{
  "d_expert": 64,
  "normalize_top_k": true,
  "balance_loss": 0.000458
}
Below are experts of layer 4 (counted from 0) of a mixture-of-experts language model. Rows are named router (the router's row for the expert), gate (a neuron's input weights, with its number), up (a neuron's input weights, with its number) and show model dimensions 0-31. Each number is 500 + 40 x the weight over its row's rms, rounded and kept within 0 to 999. Numbers have three digits each.
After each expert's rows: "gets" lists some tokens that make up at least twice as much of what it gets as of all text. This comes from a sample of Wikipedia text that the model never trained on. Tokens count by the router's weight.

# expert 14
router:464504452566561450512524522474498559474472532410469486487469500486476463577553498458528459469442
gate0:551463458569525447491495476493476541475505465485513518450424454475516463555512521436561481467497
up0:554468404524529492478442508439464415592582542502450558508545552507546503440534478475502476438532
gate1:543567538557507489513582556502539447489530450438517489469512567490570507482506457550502480532528
up1:546594559439490501476466518466525457508517514574474489501552532527526463486502525449446473448540
gate2:484509507507573423492500519575572563483488514477464418525486564586519506479472552510481460526552
up2:469586421529484535449440476449469479560500551423509494494534471420519534523510545514500454447494
gate3:536472472448514554518500515518497533527460423534538510529523484490532512487456538431534488444411
up3:461491520518465528517530492476554461403496490536470486488496510497474457529487504525523557465526
gate4:493495524487497473441453497512507530489429477564496495537539479555383462502557515500464528495522
up4:531468402536490584477499485520464528478446474550534492485490534558555497545409485526540506598496
gets: " was", " is", " to", " were", " be", " are"

# expert 62
router:558504411538522487555490507453448562476491497467455437515454560494472489543527492398548459503468
gate0:585511505443470496549506571524468507463552452503446458534487514474511458487514450491524478556510
up0:541480513471523427462545539555546525496540479421484545438445459541492506429484485496485508496541
gate1:541480507471516447560508501485499475415444513464532421460533509526478513500454574531491514454526
up1:507452506486484511445508439466496511563536473582517477551557512496474472537494556435551507505426
gate2:532492528462508487490483561430462443523487539462427500487504525494489501590500508475492459618445
up2:557486409507527464443530479429573498491510476525533503583505505498549491490457513504581525464432
gate3:485535503440527535516494475480443472515517517426463545535510488534597559561509489470482499430424
up3:535496472489568581482489453538440522531519533531481486448415406528513471501513556551498497461469
gate4:482472504502510583497521571526491541511495512571500481475562488496479475534457472496490499429551
up4:518578550550532555498458516448538404492536517521468557449431516537523435497523478448573517476455
gets: "0", "1", "2", "3", "5", "4"

# expert 66
router:502495488530540428504505548477445483465444536501484484477487501517450467506586563453552467519425
gate0:502494512425633497559552500466599544459545440540465459485546447568526547480591516488477486460475
up0:483482499498559508504443381451506517490513550494509565494492433496568442442542459441509522494512
gate1:482562572458520485563431573490564489504512528431486438477520445574520430489503506496528488487413
up1:484556496437469539533470525409559484474497508482537475436529496545515505487503543537574484507499
gate2:502479467481478457535470439477560444491540495496500436555491477476469517558513499464459437519529
up2:452448526461507501524481520494532507503497521494491502577510530513510553539522455447518518463452
gate3:554504429465517484513484493542512504497557540478470562469446561465536512516485503480544465516493
up3:550574478502419574483502515486507560481457397531480490538544468516469518480544470472484441485410
gate4:520535512475396532500478494450514507517542512476490441490549496496438551523458515542428455529477
up4:532551469484517488431477560509452495497534526487452541457488503541504497493559476474547506499484
gets: " the", " his", "s", " their", " her", " its"

# expert 72
router:524511458507542466490515539440429525467472503486462449433452498501473432534574545489517413490487
gate0:497466503504523541554512506498480539422471446520527483423495467479516530486462499485485465527508
up0:504561530488527515515511530539611515514541453518435495470505498562535459553496466467544474548487
gate1:599510451446437490486541510521470540484534533503559511450555517507464468461568541464442527489523
up1:410562471525459485485548504554458451490496444481501528476553487496451482452543479533545498491532
gate2:476482496544474535514509442429438487490437513510497460478522622505446499518517488571521437438519
up2:564501507419541507545472491499472500552495490492524475470519545533494559523538486476505425474536
gate3:488458511564586495488525556482477453531487480524470560482457500486493442506496516443561509474417
up3:428527503463509522519508520470533511546471492500564540504527498473496491461464521585492566520461
gate4:487527481431485561530521564495505480469551458482471487555494514480467512578499515523434443483589
up4:465537437561479462475518430513505497540526462514402557462544512520548527468503511525532504505484
gets: "L", "B", "A", "N", "P", "T"

# expert 24
router:542574511544556466545545580489490529431453505502502437503439495543461451558565498430516469466458
gate22:523538519507497496520501497487502427478554486499493422491457488548478505503524527507498588506492
up22:466498520580507473487516526521495531471495502433487494494540547539475503475538500594484519541535
gate23:512520475420526560498522378456485446585503464548511450433490531502465525452432549429536498551534
up23:499608525421471496459460606494480492472478478411472508541489538553533543523470489541509440527405
gate24:464486459486440544449503460480422603433493464465486491514488499457465530465439580544512496491511
up24:565471478455438523493510564532431477500434520536520504505431523484507469578534505562482484517537
gate25:491509459583529499465494421535511481541462531463472466495470500554514476470487479500539549541465
up25:480526496521494468539445546534420457477525411479456496444513448525555505493506501541488467465500
gate26:550562517475526496503506468498474556467534567433480535484479460512483550561500398477461510488522
up26:528446400471506464445465563500529496519484535529428514456557538553491471552524457524475519494444
gets: " two", " of", " other", " all", " three", " many"

# expert 33
router:443456458552539466517503589494454516460506517488467449467461515499411454554488521405508489491499
gate0:533471534554467513509540517447426574542547533520591500465600567470459474508474465429511496478488
up0:463506461510523520511528481408484562459561485502498536504556527490521486461469507515496530505487
gate1:503486529508511446521537490472518514556473540542491428487491518412467548522568480498493524535429
up1:530489481468525589497544514488537494487454503439533555504478501511564488514468504500482554437479
gate2:446496488527501567506575520491472545435503508476449579562512459485473498445485559454549464471520
up2:476564430509456490428483490625424493471501504486528559457548480496525584570483421504484484506483
gate3:459545479554605502515486487488473476474466560459424454518517493532579493526446522505531417479553
up3:484539445572489561522472438464525521496475499516517489508534459500438492500581547552492497451555
gate4:480473498494558488419502536548534518437518469457534469494548491513438508476504563419490525508540
up4:489443538547599469501464488515466534515521520486491520518423458487464466522524453435440547553536
gets: " |", "|", "  ", ":", "\n ", ";"

# expert 64
router:496539456504477498510476508459469486469469548485508423494484566529479450512555515499527422471454
gate0:510500488541467576401547533461475463482441527478489448503465475484534500476558549456505484459491
up0:562489502565470582487536451493477452508471531565538450471472447462528561497580418539568465482500
gate1:475491546545514528529502475476511492479493500415513565512513566527508442480530536417573534471470
up1:540481540508506502478434458534479526514431514455503506520521448511553469473472517481490497483596
gate2:524525485490495565530537492491530530473462472503535489521408501508467396492500510524440512521567
up2:490460500517478568530427501558410479484500496502565529536582443496472504520585522509534533453441
gate3:460545479527441579508471552548471430473529563513512522518536516471489529445605528500441454538457
up3:516523550508487491468437519506486520510499477454550486463509524457476492522561500534580464470510
gate4:574443424554445472483531426484544456474475533564470447539513447407523501520505456524580509501457
up4:503568426551414511482524497489484475542531510491520543520466578481481451463524542524533428422489
gets: "M", "F", "D", " Z", "H", "B"

# expert 29
router:497525448538545503514591563449424586490473537417473479495439515524446465490553524447528499480452
gate0:469508549486457539567440491513530510500477513476549528529432586550498531490501502429543490477466
up0:493510503478551527412499427488530525548494448469484571501536558466467431520536379514532485454506
gate1:450439494438528497573503486520525523491511531472503496570455490485478528507458503476547512443483
up1:476472538503578445467473509473527547511551507549468538503473472520512503561559542436573509497442
gate2:458487452536527515446512487484459597492432476485530486525534527512542445477511530570496573464525
up2:490567523453534548519525465600497462527475417551475504407475504545498553565545469465475507505515
gate3:508519559445463530478508476452529497530557519487487495455424396461636450471480465526561526523435
up3:432457582539507480413441473495462526497544484545526464455441456509521514480520499484516545496485
gate4:538528502474453489445554499492426509475523592502523464516570509513503504466470525546530434510493
up4:441494485444530464495502510480558500503495463446518536554456483514483427518482477527494472519506
gets: " |", ";", "|", ":", " -", " –"

# expert 40
router:552504472503554480550514532476481527479447508508470424451486504539471475528510520472489455485459
gate0:478458520506550519494466470525474506425491482442568464438472513447515495484555529535492512431470
up0:512481513429464500506496460582465532482494520501503475495485499477572462551524513445470498543460
gate1:513508488553497532573553484522502500497581505530471495478544454499429451510488576498541488462395
up1:426432507514556493517425510440473452448542598414493534515525529525512510492452557463540488486538
gate2:598453541426531509498481468476521555476440549522522537491439429550534451515461506479518461549470
up2:494490469525516470495492518451505547489551402436493500509524443466520539516544469507461608439504
gate3:526500447509509567531499427513516544517464556482518467517492515447468479527401501457524480508493
up3:527490513494561542500556469577462492542496511510432509460499441480457537486517447476474465526552
gate4:554518456479540573518526621453549518539456514517478495451504484510456523519493495449487510459504
up4:513440484437496512514528441555512567494496426539477488480482488493494476497507487532473528496493
gets: " C", " A", " D", " W", " L", " R"

# expert 19
router:465522505548527473536502533486476568466467538470453484437491502553470459513493532432492470446392
gate0:501531548492470521526489483543549530481480513528435508456551492531504441529426492465520432484430
up0:577438467540521481537474430529591516462520468484539514476494548498485466504527449511468521473551
gate1:554495454548466483485492473564479565497481482518417542516525457492424472560508453431533438451531
up1:531482440502524485494544417467454448512516536458463494560571488501389473448441506485452438504573
gate2:498573543473493493526514498496491547456499530545472499384478459458518506472508566473510474518440
up2:443510560417518515505484485523441458489474514507494519542475482446486570490507555515530487487537
gate3:478536494476442449446515476534513534521532502499521472546538504518527469529377424487448519567440
up3:534466535468426549551538466517510543417511571428478540468511498472558467457508463416477438494479
gate4:408460495495530549501421562531516591487471503539482525494477515514494468425483496437485479455515
up4:476473480541518527453541489496517489415529560453514474498481440552463464492518488589476549516527
gets: " for", " of", " with", " on", " to", " in"

# expert 75
router:532533483535530469512529591430485534406493509500501440455485525505477445495560513463520460427465
gate0:485500536472437485515550510498544497515572456499467563492448539493469533505448467485553416458519
up0:430524548557509487547482490505481501533466561548525534578515428469417433468439459492492527483547
gate1:474479527560402505451471518429530520504476519512477576421534503527449515469547454451571538446499
up1:486497531521477465528436545573512504494541484527501532495459456472456478512523509541542550515540
gate2:482470485508483449450528551403451483467420470413606452494520473508497513468519482418500412514550
up2:509575501576502449446462509526487541490492452525400494492530511511518501510498564495549491508525
gate3:507570538536531466592514544519511536522480477552468516508507563445502498556522531425532451512432
up3:544517467525445480455452480490458488544504446472535482569558489458455490475469500487491436515440
gate4:511587464516487576476573469482571535520473498516557509465493491519517495478500532407507500417496
up4:467437468454481487479481479503528445550443503473464542528506575547496439522429485499446431461427
gets: " |", "|", ";", " ·", " %", "%"

# expert 16
router:490506459577538439571506516467472535485491549513498479479457526530390471486530505483499469486471
gate0:430505535559506548480479544426603456525566538547465524408551501465449545550540587481562469540473
up0:552460521530555461470472562510570478524507517516528566482469456499467492505508468443444430580516
gate1:478457505510540527510460508466475445524476531434563550596556519458464471554487517490450494513406
up1:496509442456491511534473451441474562506517518555544528453501463505538532536461426502429505484495
gate2:415410486440581531508478593502504493505422526514441463458477463548448525494494570504484526522443
up2:504548492517511554592492484444545500534542433508489459522492496506551511481441500512509431564477
gate3:476496453505495545470512533485489481443416447561536489470453521459516489532503585493432405480498
up3:441467434485518557493447509450491554481579505555534462439489513460483493501616476519482544462480
gate4:458520512485511473461511511470476485573553503570514543462524522518493499565577493461454492566516
up4:494458532511530519469451487414491468517503538531517532482579414500509581482484508540487574480541
gets: "s", "es", "ers", " they", " people", "ies"

# expert 68
router:494453470553451515562515517499480455474503557526510412473511522491447466504545545451561523424467
gate0:467540487569479509529492467524551496529514513491512510493534587516485448503482532462499533458440
up0:479570583471440486522536497496492492525487500541520506505503536514482497486476527515450502534428
gate1:443537486532537510518554487553440503483471561555526480511487530492498476516462483501474496515451
up1:443514393545507544552498483462491479517549539530517514500430454492483496483536499483529525545506
gate2:534532464548462490500477457512487498466555489564539505487441486485491495553512511440508549439478
up2:554435487566501460431458534533508510508545447555472418451494557508447534481497528437575565584520
gate3:476501471563509568502539487527542443436518518502554449475494545594549538489448588453526545473506
up3:486445567511500523465509524524431484531475491498479433503513559505483480514471462536489484519541
gate4:535491461550439501550528437550500459413560552497562453462477537528456533634519550448616513569492
up4:593527506475535483510446542427575460497528474501430513467477514484440492530509523501560477527523
gets: " |", "ti", " years", "%", " place", "ici"

# expert 15
router:443492466529514447536520609439443515481465551450443497487473541514435515541487470440495472469462
gate0:503566502518520517447495506458460515511483396496482503563514511604476468503514491469509519453516
up0:507490523577498517553585539466454549521504509532483489514535521519529510434541519505496480464457
gate1:458518476495514460414554572463515440436520565485468567464485498514476505563520578542483535552465
up1:458598476533498508496525452504540561571520452469475535458558467559469503476478511469500513511461
gate2:477537414453510494504559594468547442497491511563496489417526513493509459528564530435547492412467
up2:603444453466442524452508515441390557471542566489602464556486505506470490493469498460529516457520
gate3:483531440570485521558432518420513487527449501465493522500483532478526492478427511540458583519451
up3:449526526491522561474519514536477414485479450513516499545507591535518517469444467460453449561427
gate4:462589467422524502594421538468543454519475541481412525487482505503492504496545544513482507531456
up4:556421523552447466412568484454475504493481537518527496524495548515510545477478426548476605472593
gets: ":", " |", "-", " –", " -", " as"

# expert 39
router:504503467530504486474580542505453575477435506415462460454449532531439497526555476479559444456487
gate22:476490526497537428491522513441517527514517485429503455564541479441484516568533517511464442479539
up22:488474508502556466449492443530563471526530497554520541492384456511480465587470456461553492465517
gate23:462480458473572468524565501483499529496538428477485491495535547471544475543488510504509452448509
up23:492522472504440547554555544480421511613494484533524476537477544409459460462541474511466465542503
gate24:501532500462508505462451493536460500484571525486524459462522474436471502567633521519495458554505
up24:475531530473478486527545508513508472487586451445411495510484502427449495453438456461537554558444
gate25:599402420442553479491438503485467458488494487489475425508465460555420529534473533505519474473540
up25:494544500585539524572509527495510494558484525559470518464454467471553490412523525446441563439514
gate26:471513452574444516493467515535462559562490446504468525523418501453487523476552527482515479431432
up26:474453472560483426467498506544479540516585497524533459540482498454500494525478497482532533538495
gets: " a", " an", " A", " first", " one", "A"

# expert 42
router:531539512585531460511486557427481540465479507421465505446464512513470480536491529467551449459479
gate0:533514550495570474519526515500493491522444501497511534557498539540528574457528505440515561527491
up0:497521521509502585393502511518466610499459458487489498523462546549552489437494475461520490492535
gate1:591498507485547521493476504486544515526499515396510476467532498471469514569466613535462509484563
up1:476496540565440525497471503533480474479503525549539418518481460508525561606468496548446545506486
gate2:434534475510584560459478488468549512486455472485448515469433514529567501522540506466452481556441
up2:554487511518534499585504564462526504586492558442520471510518486492527474413508516472498497488440
gate3:448497530428602464516520492500544531463532504505501536453454526555474517457494533527554501527514
up3:451518477500536455548546448574554491518467556484414556533502474493495536506478531477506518493544
gate4:513477550561553497459490540445501516465463541555483574390481457588543509491466488494542465581493
up4:478475540507537449424435526447512448538570498544484569490547536588484416523465545466466491481470
gets: "ing", "s", "ation", "ion", "ting", "ment"

# expert 7
router:506562500496497517508560508436456520475471548419486472510450552519469430549500530473500471444451
gate0:507564496500515564438498492558537437518528535484510516473478528565598425513533528537490452485450
up0:507522484412472479453438474521446442564514449522527484513492484527460450554522403454541543519534
gate1:476521502545457425522536442413531530487457524549505440505508477527525465542511488435485537506414
up1:585512525546436504497454516502488576453485461469529460550539534543517432617408497473505517518427
gate2:518529492477505519581521499441465500510464448498525431513449509581516517459441502486529530504517
up2:576493485454506439614488479537559469514461522439506509532490475429520449501549481470526477508506
gate3:560486547435481481539524551488538501552500532512504525508509507477510516469490538558498518441454
up3:499553504518535541520558561479483501472460520502526386524465457461468531485474448490485510533525
gate4:494471544579458563523483522485474501459517487499528574467415510558510456530480523554536510491505
up4:534500557557467573528461451528499522429484457544526450464501518546512450518489484513506557514459
gets: " 18", "19", " 17", " in", "18", " under"

# expert 34
router:526503501557566494480494577484443503483470523496453449465455613513457458494534518458570462480488
gate0:434465565560503484522477557475468512577540515491482515473467485491530475458536549472507527468456
up0:519457498554444527554453582519453470541519518568543469428570571548442450473495518513509489476571
gate1:464485511456524495444497555400503499472510511488513495473460509488508477521467539518490563500510
up1:575500479498524506480532550513487490566493496470548465430452590493511497506529597455434540493468
gate2:487530495546532602556439602448444522505467505481459508535424550584508449470541521490523437515499
up2:500514536523500462483453542459504552517485490489496516544537555530603439435598468530542545515516
gate3:480479551602538551530481533554501564539531502497450562553475579503550476533482456471517510521513
up3:490447596530474557484485469479499532617508458495512424523539459483550460483513484514450474477492
gate4:535435469500471523492514421515461469512589530497489472525537514430477505467486494495472520520411
up4:503458501489506522531498414475545578551530515510514433558505458508524525566525527462508481514476
gets: "%", " —", ")", " 0", " ·", " 1"

# expert 76
router:555523486610481487487544569467460536449489495442490495437444508581494494525498512474513490460474
gate0:501491488530455440509456494532516547527439480508546458513531484482516479510600499566467542453480
up0:518463468487516441485467546527501407495514447527542452583436526496474499460450469448481486509454
gate1:532519518494446479533456574617470468585484456437555531488466528566540468541533450542429538444520
up1:537511513593490532503494480586436566515527561452520485492492495463496514521561504521432533462537
gate2:562531473562475574531504535496452439540463580495516485484447536577519537514534475542467528530475
up2:490540431549580548483512467412482507457536500490450601427487566416474560572526527438514518496461
gate3:562487520503552491523461515498445428513503473542504485428455482564556461533420530545554497459478
up3:525438498514422543427460457523430538554525493508478493537441509489508536452459562524520514462464
gate4:614438489466500528518457504534531567402516519503561523443477529512542431564464480465560528493504
up4:506479562588468511508502484431524486493502582519519485495500517560466505539541380540503458455517
gets: "on", "ation", " time", "ion", "ity", "s"

# expert 20
router:459503437482551422507511527462444570432445581431482467442445545549441488497499536397552479476456
gate0:478489498510469524470558535580548524442508428424477475482485459551538485456465512552558560460429
up0:557523485547505509498484475431503414500520487509429516526512469522473493475455485524550513559478
gate1:521441468580465503509440580420400450441509505617507509452570454427453493491483529515489505491534
up1:445541519468477443479504509480518532452528461466510524491510491479421478492556400580485460458507
gate2:436445440467437503552502512482509582496503509497451451538433478494536515576504490546527548516475
up2:517500531554472555441527432511489458473471566541521572554436478553503493498499454545503509513470
gate3:499524456524523478503487477519553568497512423526480487481494568496492475412476432509496516566573
up3:495485469496454573453474495531450529517479480377546481478498460539471471498446521439438556482466
gate4:606478467476535520481509564511525518513513536459506530454566530536541586559494537512498473493488
up4:440491483506511537526441469532496487514505492543495475485552594504517503503472510483550515514509
gets: "ed", "ing", "s", "d", " won", " made"

# expert 63
router:535475488569513480526577492481417554478522512437432451494492563485444480487526520445579471490492
gate0:554408493517469502499479472592526486465472467442520548490498535582526414546513526494544518510477
up0:543436493584451532556516505470470424511508427462461461502476436538582478550450487484488455505508
gate1:605459444509466551538520484545533576507462553463460570540528521481535458480488491453502533475589
up1:492515523510486491445520486535409457518529501512601555501485510458516515439480500557524480551444
gate2:576511528489508485434456572494441504458497528502429479472535508483472474561577519437468588484428
up2:538445481536480510582496544528507493528533494522473508494590452520470511531537559478430420492516
gate3:456431459498505468501470474504529507503476497505457465515547476501528437485557553436501572497560
up3:451460536567525488462418481487516529480445443499519490512506515521539456418510440447490492566464
gate4:463514515504504555553505501574413585497402460525426494544515509529419483538551490404493515508529
up4:495553528561544555613503565571555490575592437512562529488457528446510594502566527532554499473447
gets: " |", "|", ";", "  ", " Active", " 1958"

# expert 11
router:479517439548493515512534498419482529461482546501471482455477498560449441538510579432563492469440
gate0:506561503464519484465490511491513485541463545527449489482580525514456448532503594485495423462504
up0:525507531519504499545449595481468448522524507456470490511546438518529535475484470558507462512535
gate1:466519524469501504481520470528435455546521501612536512527478472500394437511560600494425461552546
up1:463480564492542569499609491489479493448496538506554470492459568514607425462487509485472576464471
gate2:509436523502499469473470466518579503478543424546503494389485466515557483510548485512496480518503
up2:490490489450464477532500519538548523509525451548481486512536544438533525555479469494454513466460
gate3:396481514537497494575509532442423462490471526502523502465477495491455497510645496525542461553545
up3:568459457440435544509528420486507543504498499488561483511463522449533464524545548483459467490473
gate4:526498419489430474508446498480498423587480510564484412570548439561433510458489524459379535510490
up4:487415482472517450537451513454488469530503535547462496554593473381508514495559475490519492463560
gets: " that", " as", " which", ",", " who", " where"

# expert 71
router:466510367509506454524498545464442536440455583475490453492459571487441493529518489453528463497430
gate0:464470463564482424466482489400443540482524555546522546511477512483486549553518441442560521518500
up0:464472524522552477424519516505411523514502481555474439538577513493559542542525451462490576527511
gate1:557518511509493530499570559514447510541537458440510434474515537527552500418539500543465443501535
up1:531481448511422551521510543553487509557483541472462487466489517504467471451538588461486546525475
gate2:560510495545465492502489502562483509431528615532487521474413468513519550443445461516485530485457
up2:554498510548497478572537429444482424508450563473485529460527487553502485506571531574495480518532
gate3:498473482460499563438549486453483554478427503455545501516420558499533502446564523516530499502421
up3:492418525459530533514485462507479507444508530517424523460460478452523423546512454440407416565449
gate4:518461468531406502487483561477501579485489496504522410518555535524470499517525448460536532514458
up4:464536560501488543476546501546509455505541523522499441536483487481528396517416509483475555540523
gets: " was", " is", " are", " as", " were", " has"

# expert 13
router:503531470514523450557533498459466552516525495461471466417426527539462503561526501463507425482477
gate0:475575418614503551463561533466493436541552535514483483491498468452529480505489501428554483481474
up0:529464513541475509533457577443492535526506448461452530538488464500531559512528492451469467487527
gate1:497485449499510567483558479514570468488461539478479551463552469467491442533582477396501470506465
up1:553493475580490490512493529474541509470515516490509466428426493503480518463498561547488474522549
gate2:507559495447466513508537529435509555504561479480486493508532571470464522431513492488454486434563
up2:521496524521537497469495525552477509455526544520530463479521554451503578489471530560449450508560
gate3:549487517566419514534486496495464475479443566410497511549508493568474486511479512468462476486515
up3:447467425526507501469535490485440499497599452533512457443441509513476477516480513579473428439476
gate4:549563495458560489537555465413540505451476502516503459485405509526449555518535465498452466578440
up4:430553542495421435468514449467486503577519459477530513467515467486454475528511510547519498488516
gets: "a", "i", "o", "u", "n", "."

# expert 51
router:462521492542582498513462488500427496493465542441487483452453578579472445515505478496492460445485
gate0:574488548459509557504461497539450559539479481475523481492478548530443501469573509474463497513532
up0:516509514451426502458534496406498513498530558511536510503447521433494461492541499450510525464543
gate1:447533561470503518508476555508467521556445517455470550473419481499483529541497433522483482526558
up1:485546510484539522439440518459484419491483480516521487472494495518631497513501487460490559549441
gate2:475498522548542502525439498516566437428493418414544478421471390542447523505510440476433500491539
up2:495425484549468466481551521507438454515556534445541464504491553480591502533495435459519463509465
gate3:391485482471522512483512508551541554469472550557541496448450583574432500469500502501488440529498
up3:490422554486443532533505540534533488551454532491468485517538453401512479498487517500451443500515
gate4:472473456478474484527474493512473496453521537458532542475444481513482515438504509446453531483518
up4:478497502499597484523490515510497479464450473509505450482464485546514509418517482502480476510524
gets: " \"", "\n\n", " (", " de", "/", "-"

# expert 79
router:477493486521496497528538528502493466463429542478466431516446497487429450549544510416503448437433
gate0:553479497467486559439491508460517625457512595552471440468502492553514589490505586488493482456428
up0:438479450554482469522479520497398425540386468541511478581495499493513549498430491436470508479514
gate1:469533512487516460466450485535480515480499505505494512500424495435402502552482515489500472525550
up1:508445488566581502574452566593474548467523492506534485471451490511446474492412530546421417556467
gate2:523546568510528495530478498523496432525494546528462445515447539503448501475485545517465445505555
up2:587450548486583503574458524503541453492436483600500517470504520541457421515454465467503502446520
gate3:448458496450492466439449526506540541511568461485495545476572506536508456477571519447498522477442
up3:537547533418494475493508473541458514461577505642522453498498500500498471508543503484513503489468
gate4:536518468529486595470483518494522573487442538520506452526457488524486483501496463480490511419445
up4:508439461480506518488456500511524577484498565490492534486539521433533478494511476499499448514459
gets: " to", " on", " at", " also", " over", " not"

# expert 28
router:531520444547541496500491533474425542490461528471454459434406542508424476503544483511530502534491
gate0:496481461491479386403485457534555521436483508467527532488547503520410502529541557554485492444488
up0:520521520532431523474485498488492523465595494491547512443487456527541527455511553473472531529482
gate1:468453491543489493564432463382459550487534534459501550467485488492464550520430492501478454509548
up1:518511487540503539532482518532518396505524498459538525455552501536528554476548539436551403429555
gate2:477585519441498477522602491456536547490502524427537503481426519537463466503500538576496484455536
up2:481550513547495521500496472463562577478500400477491543437479499531460558552446440468490530467438
gate3:413553514468511504484464532448511482512548523476529485529402488567529438513496502522527483526546
up3:544519512492474510491490507448462491539487456494490497517533488487549556509543517509432513479485
gate4:528509534499476571496454492427414487529485602501512493481495587527504488479559423493515536450509
up4:500467496519473507461480538512498505525539463477444537505478467532551495461546479494495560534476
gets: " (", " \"", " =", "=", "\"", "("

# expert 3
router:524539472533522442517499528473394558481426491478480503469443496533451467521579482454455477472478
gate0:534590390554498519462528515491520536506560540490468493571445559468526535540499510507547429482503
up0:462523473500490561491426473440548550514497525530495420454517543472516436509542490527462536522481
gate1:443510556566481545511461487485516419516457638500565518484432567513501446494542491519539487575533
up1:519473524555477520542513511508486516469488543502502489546523530517510485530510494559522509446508
gate2:515534532457521481417452505449528589495438538463461497517504498479582488438512528430527543595508
up2:460424571517556544470496534518511523562506453465493481493466555605545506447464523475485569535466
gate3:456529447539471572465477444488432493505486514487506488452479505554432539558539487534511484452555
up3:497461479516489499517448531478452450471498534505490484518544430458446473356494489477514435511462
gate4:527550529505471438496477517524516520493591456501462426409478536515493527500461532485524499440553
up4:448477472480471457510473525550586459524528511485455477458506370434469465510510483456468519504471
gets: ")", "\"", "}", "]", "$", "°"

# expert 26
router:516514482536539484501497513503507494436449510516475444493484613558471457553590494490538482481502
gate0:533481545445544549536431580559542538501512497478483493552549453555449487541519440444469569423460
up0:451547455471488482451527503433537442605481485420534532521470505511470563540544480502373445473506
gate1:537537447481552474468490496487555426618428498481437487482522574498485441439534493468504533476474
up1:447400505469523477490469491531555487471480511543411523502537515460524496523540560465475534569498
gate2:481457509561547452480438551476499489475453513543553460410504529535470485569557520528500495448536
up2:510519471479498539490480581511497552527489552549593527511440503575504474508484474469517513535483
gate3:519481538544578509519484521504571515491507550553471498493457548549489487540541481528472517563532
up3:453444508552485544445416564460549483426530508541513453422512534509524528564520481485549570521595
gate4:498561479419491450429510550515546452510548497470566492546473491508525528563474515476460501488464
up4:439535438498488492475448541511527533529556534484492514447511603478572477445512497489470446478522
gets: "-", "S", " No", "M", "H", "P"

# expert 36
router:506474444539507473555512536446472564485483544457489451482455535495494477579496546389519464459521
gate0:465581404536545462420505466511592509512462466461505506507498444532516407498467516550481506494516
up0:489567496519507474432564464549526448480568525484517419456474502501492541492543475524476427477487
gate1:492476427478534469519488536457550482534455486489475574424508489545545493463444550478535477486533
up1:449513520544484517585518465524526557462440519600474503460549498503491509497488547473486513519514
gate2:474451610525495457478562458486469555479552492532507450452515543467511518518498554542473499528551
up2:494581488434465567515520426507489508380495578479557503558528429436520452442454464538497554529514
gate3:444562507558509496495500516444527414487474481442482465559394481518462473520483497474482520587502
up3:553493505578495556501485480433440504495498526515445472582482535513520515502515494505529536513477
gate4:472451453509428540507483494467556495523432495495489561518493459463468471498496568469525502520560
up4:493493522460448479517547532507532427486548488551554478511434481497546481547553472421476504576504
gets: " 1", " 2", " 3", " 4", " 5", " 6"